{"n_layer": 14, "experts_per_token": 6, "d_expert": 64, "d_shared_expert": 0, "activation": "reglu", "n_empty_slots": 24, "routed_scale": 1.0, "router_noise": 0.1, "tie_embeddings": "early", "optimizer": "soap_variant", "lr": 0.00557, "beta2": 0.95, "steps": 6264, "dataset": "wikipedia_en"}
Below are experts of layer 2 (counted from 0) of a mixture-of-experts language model. Rows are named router (the router's row for the expert), gate (a neuron's input weights, with its number), up (a neuron's input weights, with its number), down (a neuron's output weights, with its number) and show model dimensions 0-255. Each number is 128 + 24 x the weight over its row's rms, rounded and kept within 0 to 255.
After each expert's rows: "mostly gets" lists some tokens that are sent to it at least half of the time. This comes from a sample of Wikipedia text that the model never trained on.

# expert 45
router [105 159  87 105 140 165 183 120 128 117 149 134 110 129 138 165 115 166 172  95 143 116 119 145 137 110 100  94 153  91 131 146 157 112 118 154 164 145 128 161 108 109 110 158 110 112 143 117 104  90 148 176 137 139 149 120 132 112 151 139 116 159 128 165  96 150 120 120 155 166 153 141 163 135 127 115 138 116 100 117 121 147  76 139 114 162 113 142 128 136 130  95 165 126 149 151 161 140 142 142 163 139 134 119  76 131 127 103  94 182  56 102 117 121 108 113 100 158 157 161 180 133 124 181  95 117 115  88 137 121  86 149 102 154 120 142 128 145 118  97 143  76 120 125 154 146 110 141 111 127 142  97 147 128 100 111 156 159 132 135  76 101 109 121 145 106 133 139 179  83 110 144  85 114 146 144 103 126 175 128 136  92 106 134 128 112 165  89 132 104 148 145 134 147 107 140 110 119 141 136 156  82 162 114 124 128 117 113 125 163 124 136 159 121  82 128 137 144 157 131 131 149  82 106 116 113 147  95 104 125 107 111 109 104 160 142 116  86 121 114 141 162  96 141 121 132 127 124 153 131 112 141 113  80 154 135]
gate1 [129 146 130 119 130  83 151 131 132 136 135 132 144 128 136 129 159 108 148 105 131 127  87 136 133 122 141 131 116 125 133 112 131 122 141 101 109 107 156 107 111 140 165  93  68 118 156 137  81 172 138 109 147 126 167 142 130 132 115  90 109 127 117 145 110 120 147  98 139 129 116 113 151  91 122  86  78 138  93  94 158  96 129 148 147  79  59 135 131  96  99 118 138 124 126  97 118 131 112 125 137 119 126 104 180 158 187 131  90  94 151 131  83 123 158  97 123 161 153 122 108 153 125 134 127 137  98 117 118 138 110 207 121 174 107 161  62 133 146 167 113 121  96 135 170 106 153 124 128  98 102  98 118 179 123 154 107 138  76  88 153 136 127 120 113 145 162 171 108 159 126 115 153 135 112 132 117 133 119 139 153 117 149 106 151 100 173  86 157 123 107 121 115 103 115  82 101 142 171 154 113 133 131 131 131 120 172 110 130 132 125 122  95 153 112 121 151 125 162 153 149  95 165  85 153 119 151 134 138 126 134 135 129 159  88 134 124 105  80 140 133 135 144 137 128 115 139 127  87 156 124 115 105 115 134 106]
up1 [112 123 132 132 145 143 113 129 134 107 111 130  87 155 120 111 114 155 115 153 118  91 144 133 104 145 162 138 135 119 100 112 151 144 108 180 141 161 139 129 125 114 101 136 173 141 101 133 143 116 153 160 114 130  98 119 117 160 127 138 150 127 140  93 115 109 126 144 124 133 124 148 113 159 128 157 162 125 177 155  97 152 140  88 105 121 165 109 120 176 147 150 121 128 131 139 150  97 160 153 128 140 130 166  73 113  68 138 166 131 127 122 164 128 110 197 131 114 124 132 175  96 136 124 142 108 137 124 131 100 157  78 138  99 141  83 190 113 123 116 127 118 126 124  82 151  94 115 133 118 123 142 131  93 113  94 146 124 190 169 107 122 131 124 169  96  99  71 168 127 126 125 106 117 129 126 137 111 155 157 117 103 134 123 130 166 105 143  88 166 149 129 132 128 105 178 157 134 102 105 133 140 129 135 123 142  91 174 125 143 117 116 136 103 169 130 113 135 129  86 127 150  86 197  75  85  96 136 155 119 121 112  96  94 156 126 147 142 158 123 144 126 125 139 113 120  93 111 152 128  98 113 140 158 102 147]
down1 [145 206 153 174 116 143 113 133 122 126 131 105 135 119 113 142 159 124 141 118 153 136 117  99 144 162 137 161 137 115 175 101 114  87 186  84 125  83 141 126 156 134 113 102 103 166 134 117 138 166 100 166 145 135 109 133  99 117 110 130  97 131 119 119 140 125 126 102 138 124 164 114 142 120 119  96 151 133 124  97 118 127 138 112 171 115 120 133 124 140 113 128 125  93 105 112 135  99 151 128 150 103 134 116 153 173 166 103 144 134  76 125 142  97 140 168 141 135 144 132 100 119 149 130 116 155 149 129 101 157 101 117 146 127 152  90 138 149 143  80 113  96 116 117 169 155 156 121 112 162 125 139 177 145  77 130 120 127 101 175 154 141 139 109 112 128 124 123 114  89 141  95 123 121  99 160 129 149 130 114 117 131 159  95  83 189 157 108 181 121 125 102 153 111 144 139 164 117 108 165 103 123 119  99  81 180  85 125 139 130 138 149 162 102 160 101 158 134 114 121 125 108  96 169 105 105  90 122 125 129 151 106  96 165 121 134 156 121 125 144 118 113 195  92  94 132 157 139 146 122  93 133 143 142 144 136]
mostly gets: "9", "8", "6", "5", "7", "4"

# expert 23
router [123 152 146  77 106  98 119 163 106 115 147 118 172 161  86 160 124 101 129 140 132 111 139 126 140  69 116 173 132 163 121 138 112 171 115 114 131 114 131 162 141 118  88 148  98 136  90 129 105 152 131 105 149 128  86 123 162 160 162 118 164 128 154 111 131 152 117 106 104 107 116 121 135 141 105  90 120 140 121 143 132 150 116  98 133 125 131 149 138 124 113 161 117 139 153 101 114 121  94  94 161 113 148 117 113 133  93 152 113 155 124 107 113 140 142 167  93 128 118 117  94 148 132  90 155  98 103 102 156 127 163 122 107 134 132 145 143 131 117 153 140 117 141 126 131 131  89  95 163 182  86 142 147 108 159 140 114 135 105 139 152 128 171 142 147  75 152 122 119 123 110 183 140 164 130  98 158 114 127 155 133 142  74 162 148 123 127 140 143 160 123 136  92 175  87 107  87 134  87 143 108 117 120  95 138 156 128 112 146 120 151 126  79 123 129 172 171 163 132 142 150 105 131 135 148 163  84 134 130 124 181  92 115 144  72 167 113 131 106 139 159 161 112 134 145  86 136 153 151 133 121 165 101 119 136 164]
gate0 [ 83 100 158 142 148 157 151 123 166 142 130 139 116 164  85 142 133 143 101 100 104 151 139  97 137 149 144 121 153 112 102 161 153 134 146  94 149 161 147 133 139 111 137 111  95 195 146 159 167 189 126 123 121 129 101 151 140 101 142 124 157 159 143  78 131 126  98 127 145 115 156 120 117 158 195 127 128 100 107 122 137 139 143 146 129  92 136 111  92 153 107 109 136 151 129  82 100 118 137 149 155 114 119 135 143  97 105 173  95 132 145 141 118 115 160 156 103  98 152 170 147 134 155  87  94 185 159  99 173 109 138 138 116  88 119 138 121  83 170 112 167 131 113 108 136 125 155 113 161  86 167 129 137  89 149 145 108  98 141 153 148 114 151  99 140 106 151 147 147 135 143 140 173 142  80 148 124  90 124 131 139 140 160 116 124 145 131 128 140 144 167 154 120 142 111  76 106 139 123 122 151 142 152 145 103 105 129 146 153 143 104 148 175 134 138 128 134 114 125 121 103 107 132 103 108  94 158 139 114 115 100 140 111 142 103 163 123 147 124 119 153 142 125 111 133 183 154 127 104 157 173 156 133 146 121 102]
up0 [ 99 101 106 101 115 128 148 122 166 129 149 123 127 165 132 100  81 174  89 143 150 149 116 135 123 142 121 118 148 145 118 166 130 146 150 131 116 176 135 138 174 127 119 144 100 154 152 182 173 156 135 120 124  99 131 149 126 136 152 124 176  97 146 114 137 124 114 137 136 123 156 111 117 126 132 140 132 123 117 151 110 164 105 126 124 114 138 100 119  92  90 114  98 159 119 145 130 164 137 123 145  90 141 151 146  98 143 142 185 148  95 142  98 132 167 179 107 111 124 157 131 117 127  92 109 152 118 121 121  98 143 139  76 105 162 108 156 127 144  79 148 144 151 101 157 136 130 138 174 136 120  99 126 103 136 108 133  96 130 124 123 127 143  75 146  89 135 155 148 120 167 158 134  98  84 131 118 163 114 116 111 139 158 167 126  81 113 113 122 104 151 121 176 125 120  90 151  95  93 135 152 142 113 127  84 156 142 161 174 139 111 111 179 100 149 126  88 101 129 114 130 131 104 110 183  85 165 140 116 140 134  93 124 110 129 142  87 122 112  87 132 134 109 122 116 202 116 155 107 146 123 144 139 151 138 138]
down0 [130 180 132 115 131 164 114 152 120 179  95 122 102 132 130 115 103 133 136 131 144 101 171 141 136 158 115 144 127  84 109 181 133 150  83 165 100 134 103 145 147 102 100 138 152 158 111 112  99 142 128 142 167 105 106  94 140 139 101 106 107 134 175 136 170 131 114  98  95 168 118 161 111 116 154 136 107 101 132 168 141 155 113 120 146 133 137 131 100 125 118 124 136  82 119  93 141 149 130 175  75 130 157 190 149 118 123 124 122 130 130 129 125  99 123 160 146 120 155 113 146 103 107 109  87 125 132 127 122 163 127 150 138 115 157 114 147 133 130  95 111 138  94  95 114 140 135 164 102 148 125 139 125 116 135 122 130 162 145 140 148  89 150 102 173 158 128 152  84  96  99 122 110 125 131 130 151 119 142 120 134 147 168 100 134  95  73  96 147 162 143  95  83 131 116  76 129 111 127 125 156 153 136 140 160 121  82 108  86 102 131  77 134 142 137 136 157 114 107 102 110 132  91 115 116 142 125 125 117 110 174 148 156 158 158 110 144 111 158 106  92  99 193 109 160 133  83 140 124 129 121 121 130 105 109 163]
mostly gets: " and", "'s", " was", " is", " were", " are"

# expert 6
router [153 138 132 117 108 106 130 127 149 123 145 130 127 138 138 152 148 110 116 154 163 173 130 146 102 116 137 163 111 171 120 155 147 141 148  70 130 136 157 100  68 106  88 178 148  82  92 159 143  81 146 152 113 126 103 112 160 155 126 106 172 144 138 114 127 132 139 136 104 120 136  99 130 145 135 149 153 192 120  83 124 162 122 141 106 131 106 116 133 138  88 145 133 114 152 121 157 111 111  99 172 169 148  92 126  88 135 131 146 158 133 178  96 111  93 145 155 100 136 125 121 131 119 133 124 136 102 140 128 127 150 120 142 163 159  89 121 133 138 129 172 100 173 160 179 117 115 104 172  99 136 111 150 100 180 129 137 138 112 104 147 153 180 156 134 146 152 129 120 144 173 120 125 157 186 107 139 124 116 144 117 129 131  91 171 125 182 114 111 105 116 104 123 125 158  95 110 135  95 129 107 133  79 109 112 146 161 136  75 142 143 123 130 134 147 157 140 103 120 138 115 100  92 119 142 165 134 119 143  94 143 155 110  67  90 117 146 136 147 139 107 111  95 125 113 123 107 125 141 121 124 118 140 131 114 134]
gate0 [125 111 112  89  99 111 104 164 150 125 112 113 135 166 154 112 154 168 146 115 136 141 121 142 103 146 106 144 143 102 128 119 106 135 132 133 174 127 141  85  85 101 104 127 136 116 120 141 149 157 133 172 202  92 137 137 116 139 128 118 188 103  92 131 121 153 130 133 177  97 135  93 119 120 143 131 123 154 118 113  96 129 150 141  74 107 108 100 160 118  99 103 138 115 118 118 146  98 132  93 127 127 162 135 147  93 129 102 152 130 117 151 126 161 131 157 115 144 146 105 140 120 166 137 113 104 138 115 121 163 129 133 105 104 111  85 106  97 142 147 162 107 150 136 150 155 105  54 138 110  97 140 116 109 152 118 111 111  87 154 181 122 142 194 129 107 136 168 130 185 182 136 142 156 124 140 125 122  72 118 137  90  99 123 174 138 112 129  72 128 126 104 134 145 146 106  93 104 100 149 143 104 139 116 115  91 103 148  70 127 126 106 147 100 106 120 108 124 153 123 131 115 106 131 100  94 138 133  77 125 122 151 143  85 127 127 149 128 122 111  92 148 133 129 146 101 137 128 147 149 104 138 134 159 142 115]
up0 [131 121 115  85 110 111 107 166 130 128 100 124 122 165 156  97 148 166 142 137 132 146 106 140 103 152 109 130 138  95 137 125 106 125 134 121 163 124 140  94  96 115 105 121 140 102 114 160 150 155 129 161 202  96 143 131 117 144 123 109 175 113  88 124 119 161 131 136 155 113 133  97 108 133 137 128 129 155 108 115  96 123 143 140  61 104  97 109 167 119 102 119 134 119 118 117 129 103 136  91 126 141 160 153 142 106 124  91 139 137 111 140 130 161 125 129 116 143 134 103 130 119 150 141 104  89 129 107 122 179 111 124 112 112 145  80 106 116 136 142 167 107 153 129 150 143 116  48 130 122 113 140 114 119 158 128  96 135  96 147 174 117 129 191 134  96 134 165 124 192 167 129 145 150 126 143 117 125  69 112 130  96 126 134 193 129 106 129  72 115 134 104 140 145 143  87  90  99  91 153 143 112 156 135 133 104 106 160  91 144 118 111 133  94 102 119  95 126 144 106 145 113  99 127  94 108 139 143  70 130 108 151 149  74 132 142 143 145 123 130  81 155 139 144 142 107 139 133 155 154  99 144 131 157 122 110]
down0 [114 111 172 162 145 126  80 150  95 135 121 118 140 118  50 142 167 127 118 116 123 108 130 129  88 116 101 106 158 142 122  99 120 163 162  87 132 149 138  96 116 119 128 115 147 114 119 139 101  85 130 114 127 141  96 104 148 187 136 148 131 165 152 111 130 102  78 127 160 108 111 119 109 138 183 112 146 155 142 137  50 113 174 136 152 135 101 145 126 134 122 145 161 105 107 148 110 135 101 147 213 112 126 105 154 132 134 146 136 100 125 150 153 132  99 100 112 114 114 152 118 137  85 161 152 124 129 170 108 146 112 124 139 108 161 147 120 112 117  87 115 147 113 173 147 132 132 151 115 144 133 118 170 117  87 158 136 110 123 100 115 131 131 136 109 166 147 104 120 129 152  51 114 110 125  81 123 128 157 126 124 126 112 127 152 106 111 166 159 108 129 138  87 132 129 166 153 117 107 156 126 134 121 108 166 112 126 152 123 156 129 112 109 109 142 158 138 131 124 106  97 118 135  84 145 133 135 115 166  98 197 117 128 153 150 119 102 137 127 137 175 128 150  94 145 109 134 133 138 134 104 128 103 105 124 104]
mostly gets: " and", " with", ",", "),", ").", " including"

# expert 41
router [144 132 139 104 133  93  92 117 114 139 122 131 125 142 140 132 124 134 139 149  82  82 112 155 104 123 119 121 183 135 145 180 106 132 128 117 124 134 150 134 107 115 109 157 140 117 125 115  99 109 152 136 134 149 138 110 151 102 167 151 139 121 118 134 146 122  86 127 134 159  81 162 132 100 151 151 100 115 108 159 123  91 173 119 103 101  95 101 139 144 104 135  90 145 144 101 145 164 115 126 112  89  93  96 109 140 133 112  86 188 133 110 115  83 137 104  82 151 156 120 137 145 148  92 112 152 116  78 134  88  99 115 134 118 130 104 105 104 152 128 113  89 123 100 156 135 136 160 115 122 129 131 101 135  91 128  79 171 175 107 118 116 125 159 168 120 141 111 153 138 124 163 168 127 112 141 146  97 144  83 125 131 127 165 148 137 130 128 122 102 189 111 129 127 115 135 145 122 142  91 107  75 153 118 146 146  90 103 146  97 175 135 139 118 140 116 132 108 112 132 112 101 139 188 163 106 170 135 118 194 142 136 117 135 153 115 181 161 136 142 143 114 155  82 124 138  96 112 115 159 128 134  99 153 110 116]
gate0 [134 118 118  95  98 135 116 111 111 123 173 125 140 151 132 160 165 124 115 106 103 114 149 129 148 129 128  82 142 138 105 135 106 100 187  83 127 152 117 135 114 149 115 122 123 112  94 118 111 110 146 154 163 128 144 124  85 144 129 119 139  68 148 105  97 128 120 127 142 123 145 129  63  81 152 128 154  83 104 102 134 176 173 148 116 148 147 130 120 137 170 115 127 125  93 114 152 133  92 138 115 115 150  92 112 146 134 115 135 152 130 148 137 151 142 140 157 149 146 106 136 130 149 118  88 105 114 145 132 138 128 164 143 122 143 124  94 138 134 179 144 137  96 104 160 136 118 147 133 117 112  94 152 136 136 160 141 105 168 119 159 153 135 148 149 159 188 116 114 135 166 141 161 129 141 140 135  91 133 122 177  99 124 138  80 123 105 104 125 145 153 130 137 121 115 125  54 142 119 154 132 136 139 130 146 126 122 147 122 134 125 118  92 127 163 113 132  85 116 125  85 124 114 124 128 135 134 103 124 142 134 136 153 118 201 139 132 118 108 125 177 122 183 122  80 177  58 109 101 158 115 142 132 170 165  78]
up0 [124 155 138 159 150 151 152 108 136 107 107 154 134 119 163  97  91 108 131 120 145 171 113 148 104 117 109 175  76  74 177 127 109 137 117 135 108 119 151 112  98  91 109 154 102 109 127 117 178 116 163 148  94 109  83 135 121 123 129 149 148 126 101 147 141 109 139 161 150 101 130 113 123 147 102 149 129 162 141  96  86 149  95 102  89 100 130 102 129 125 173 101 127 125 115  80 152 113 169 123 116 144 110 146 126 132 149  97 145 135 139 132  84 112 137 106 180 128 104 184 127  94 103 135 142 103 156 132 141 156  96 138 133 147 127  98  97 125 172 112  99 169 132 153 102 117 122 116 126 111 102 179 130 155 163 105 155 148 121 132 106 157 136 112 113 158  99 142 132 171 110 110  87 109 112  97 144 133 121  88 119 115 144 136 132  88 171 132 141 142 120 109 136 120 135 134 141 102 127 125 135 109 125 136 105 149 127 100 106  72 118 103 118 131 110 139 111 149 136 142 154 153 110 129 111 169 162 153 156  87 102 123 147 145 125 124 133 137 172 139  66  96 134 125 102 134 125 132 130  79  84 119  80 129 162 172]
down0 [123 122 142  98 136 102 161 164 155 153 131 127 148 163 116 138  94  94 170 135 120 113 117  98 121 181 116 176 144 161 125 173 149 125 102 107 128 113  73 141 115  98 121 149 117 129  99 142 167 112 151  59 170 106 133 118 126 157 150 140 136 119 135 136 159 122 167 130  90 112 156 138  99 140 127 144 147 156 141 121 149 134 164 111 161 122 143 112  95 132 156 153 143 136 140 138 101  95  86 152 134 151 108  90 133 117 153 133 173 142 181 137 108  95 138 154  98 158 125 121 109  78 134 117 132 161 124  90 151 137 139 141 125  86  92 138 100 129 122  94 179 103 115 114 122  89 175 122 125 128 122 136 127 103 130 156 136 104 131 161 141 132 128 154 139 135 151 128 110 132 126 130 104 160  72 130  86 168 139 135 139 146 155 191 100  98 150 117 161 113 126 116 104 134 157 114  81 105 127 140 122  91 154 167 109 136 142 151  88 144 183  92 132 128 148 170 158 142 123 132 129 104 129 131  76 103 116 152 124 124 137  97 179 160 130 109 119 138 142 130 156  92 110 120 109 126 128 119 160 149 116 140 104 126 127 140]
mostly gets: " S", " would", " can", " may", " ar", " could"

# expert 28
router [124 132 161  92 132 118 164 166 145 147 117 131 155 113  90 157 105  96 117 153  94 115 172  94 131 109 160  61 131  92 130  98  87 148 168 115 129 159 156 126  92 155 129 110 157 117 105 107 149 162 109 128 183 130 140 128 112 118 111 172  98  87 101 108 159 115 115 151 136 134 130 152 119 135 135 142 127 115 156 159 153 163  87 170 135 120 126 101  95  74 126  88 129 148 144 129 148 168 131 113  96 112 130 143 154  90 115 170 121 139 123 155 112 123 111 164 110 121 147 119 105 151 125 122 151 136 113 173 153 114 152 112 164 104 120 137 122 141 145 154 143 131 132 112 105 114 159 126  96  83 165 145 141 148 130 147 148 135 108  84 141 154 129 103 141 161  80  96  92 151 168 139 121 138  99 122 164 112 154 106 147 148 135 125 126 157 120 101 126 145 161 160  75 128 156 126 144 104 152 125 179 118 118 115 155 132 155 115 133 101  93 141 134 150 186  78 118 105  98 135 119 113 116 123 143  74 107 119 106 161 137 143  98 108 121 145 137 114 113 123 148 137 129 102 122 120 104 118 107 145 170 110  99 176 137 132]
gate0 [166 110 131 146 119 109 123 158 202 118 124 161 116  89 118 124 125 127 137 120 119 113 176  75 186 144 137 120  97 110 146  94 110  96 136 108 116 130 156  99 146 142 172 144 119 118 116 104 128 129 146 172 131 139 126 118 102 132 142 177 158 146 127 131 125 157 116 102 137 200 151 129 177 114 127  89 168 130 125 114 151 129  96 126 126 132 107 121  75 144 124 128  81 135 140 129  92 140 134  91 117 151 119 148 147 142 135 127 127 114 127 123 133 124 130 146 120 119 166 136 136 128 132 102  85 131 134 102 131 116 166 114 162  89 125 124 121 133 136 103 123 128 129 106 136 161 144 152 124  85 151 147 105 118 131  89 100 164 148 120 106 150 134  96 128 145 158 108 134 154 128 135 109 144 101 103 131 107 142 107 153 127 136 113 131  98 113 102 167 126 145 211 135 101 124 132 145 111 106 128 128 149 125 149 161 102 149 190 116 157 127  83 119 146 104 111 140 148 122 194 185 108 136 130 131 139 102  74  80 127 161 142 102  89 115  68 155 136 124 131 150 135 160 142 136 116 133 141  91 154 164  88 115 126 101 119]
up0 [100 157 120 113 142 135 120 101  55 136 134  97 158 168 141 141 116 139 114 142 152 133  83 158  62 123 116 138 165 156  95 171 155 157 134 141 133 120  97 159 113 124  88 118 142 143 139 146 106 136 122  82 132 127 134 143 164 122 110  85 105 109 133 138 143  87 135 149 109  68 104 114  81 139 132 156 104 110 130 140 120 107 153 122 139 117 148 134 177 117 147 127 181 115 114 139 168 115 126 162 157 128 128  92 120 114 121 113 123 152 144 138 113 130 134 105 134 146  73 115 111 123 124 154 158 130 133 156 132 146  92 132  85 171 127 131 130 124 129 150 129 129 128 152 127 103 118 118 123 175 117 115 145 142 129 157 151  97 120 150 145 105 120 157 125 109  90 152 117 123 137 128 141 120 171 140 139 154 124 141 113 132 143 152 118 149 139 160 105 134  90  57 126 164 138 127 108 134 131 140 128 102 133 120  86 163  92  69 147  94 125 174 139 113 137 142 115 102 127  70  78 150 144 126 115 120 162 170 166 140  90 106 154 149 144 177 111 119 139 116 121 114  92 129 116 139 118 121 171 100  92 190 151 138 145 134]
down0 [113 129 125 128 138 146 125 133 125 148 194 125 133  80 127 129 150 154 144 118 145 116 155 136 116 164 115 156 162 112 121 153 100 103 121 109 124  99 113 115 156  87 171  90 114 174 114  92 123 148 133 104  97 158 136 113  93 149 168 102 161 157 163 125 122 121 123 152 102 166 117 160 129 137 102 157  86  91 125 144 145 153  97 128 122 167 133 135 163 118 124 117 117 122 124 152 140 138 124 143 117 161 165  88  96 118 135 133 108 132 135 135 111 112 142 131 156  92 124 135 145 139 159  63 118 138 118  86 174 111 143 102 123 137  92 122 125 112 107 125 105 144 130  93 121 160 148 140 150 131 130  93 112 146 177 160 141  98 158 121 130 125  90 166 149 153  93 126 139 133 131 109  97 134 139 168 115 124 139 110 130 129 106 146 148 139 130 128 158 110 117 144 131 138 115  87 138 167 152 113 129 210 124 119 116 187  90 147 159 120 148  96 119 112 106 133 119 109 103 129 114  95 146 129  93 129 128 122 129  79 123 186 168 162 125 147 164 136 127  71 131 147 126  88 135 106 134 120  75 123 167  85 133 141 141  79]
mostly gets: " film", " family", " album", " cont", " used", " released"

# expert 17
router [136 133 144 116 127 102 144 143  84 104 135 115 175 130 125 150 153 116 133 122 152 124 156 120 126  97 119 121  95 106 130 198 137 116 104 150 171 158 105 146 118  84  90 172  92 147 109 134 156  92 117 169 145 132 118  97 170 108 143 162 117 149  85 117 139 122 142 115 119 100 128 135 124 131  86  88 114 147 137 136 122 124 141 135 131 166 133 121 133  92  88 130 137 161 143 137 148 114 131  91 145 132 170 120 100 142 134 148 131 103  87 128 135 112 168 151 149 132  94 115  98 110  69 104 146 114 117 102 152 166 139 148 112 103 125 107 150 128 123  92 113 133  98 130 127 133 170 109 185 153 123 106  94 157  56 168 164 122 154 123 131 143 110 122 129 139 108 116 134 133 134 125 158 138 155 168 148 128 149  96 110 133 142 161 145 157 153 144 111 152 167 136 129 137 119 149 108 133 131 147 105 125 137 115 123 143 116 133 123 130 159  76  91 119 106 141 142 180 149 109 133 128 112 103 152 133 146 180 141 158 151 125 148  73 105 137  97  67 122  86  72 145 106 126 150 108 128  97 132 114 121 126 142 185 134  94]
gate0 [144  82 178 106 185 109 136 136 123 102 131 120 170 123 144 151 178 100 113 120  98 170 107 128 112 114 162 149 134 128  98 123 103 121 161 147 155 182 129 142 111 129 124 116 153 117 140 116  98 132 141 184 127 121 101 131 193 129 136 141 158 134  97 143 126 139 140 139 129 129 131 123 149 101  75 121 160  97 126 150  89 137 137 175 119 107 129 127 146 124 149 119 129 119 102 168  94 109 153 116 154 133 163 124 112 178 162 156 117 133 122 140 156 141  98 146 132 121 111 156 148 160 108 143 151 156 143 128 124 156 100 134 122  89 172  97 122 130 121 129 109 131 126 149 100 137  63 121 110 120 140 168 149 171  84 146 127 135 122 108 167  94 106 158  98 131  82 134 124 104 136 137 114 129 150 104 142 123 136 142 107 155 118 148 144 127 111 132 101 106 130 147 128  89  90  96 147  87 126 128 150  78 105  96 100 119 152 149 142 156 105 136 151 134 158 126  98 131 165 112 137 151 101 135 134 119 130 137  93 118 137 157 128  97 160 123 129  70 138  63 125 113 159 151 146  54 132 128 140 112 144 143  79 131 115 134]
up0 [127 133 129 100 155 120 114 116 134 174 100 170 149 115  85 124 152  98 198 121 111 109 117 116 133 130 126 166  79 133 135 151  86 113 138 109 122 137 128 134 133 114 169  82 128 142 115 154 153 121 120 136 109  79 160  98 118 112  91 131  96 126 146 134 117 143 137 182 116 144 141 116 132 183 159 111 152 104 111 177 155  83  99 158 127 188 111 153  98 125 128 142 131 103 158 133 123 158 128 110 126 114 176 119  70 108 140 157 119 121 139 131 127 101 153 108 121 135 114 146 123 128 104 151 128 123 134 107  92 163  92 108  91 169  97 131 158 168 128 102 137 129 152 121 138 134 122 134 127 104 136 135 111 170 114 123  98 153  90 125 137  82 121 113 165 115 176 135 114 179 125 137  48 123 113 152 136 129 174 115 129 126 141 142 129 145 108 114 120 119 147 103 116 132 160 108 125 159 153 138  99 107 107 141 155 131  97 133 141 164 152 121  85 159 100 106 128 109  84  96 137 140 161 126 114 120 129 103 157 131 177 106 146 105  96  97 138 145  80 158 141 117 146 119 164 146 133  94 118 158 117 109 131 147 134 128]
down0 [ 93 129 108 127 126 188  64 119  94 145 152 152  83 168 100 150 121 125 148 110 158 117 136 153 125 159 136 147 107 148 136 119 133 114  75  99 142  91 107 147  95 114 135 136 132 117 167 147 156 147 127 151 118 105 141 128 152 150 123 122 122  80 100 115 130 145 123 108 121 111 146 179 129 142 135 118  91 142 102 124 121 121 130 143 141 110 202 135 135 162 139 142 133  99 108 119 136 111 123 130 139 166 127 149 121  99 144 129 132 101 123 106 164  81 124 155 161 147 135 125 165 128 115 170 112 137 126 139 154 104 124 137 145 136 162  95 133 109  68 139 105 117 100 102 116 114 117 121 119 152 162 130 117 127 107 175 153 105 136  94 129 127 142 148 113 125 113 108  84 109 132 139 157 163 127 162 120 104 154 154 154 114  91 117 129 143 130  78  62 166 158 126 116 126 152  90 118 161 106 117 139 122 155 133 117 120 144 150 137 136 156 142 130 102 111 161 126 117  78 117 143 116 124 118 165 135 154 140 152 127 213  67 147  92 115 161  91 134 157 131 122 147 128  96 162 155 127 137  99 129  97 143 130 117 124 191]
mostly gets: " New", " +", " &", " −", "+", "',"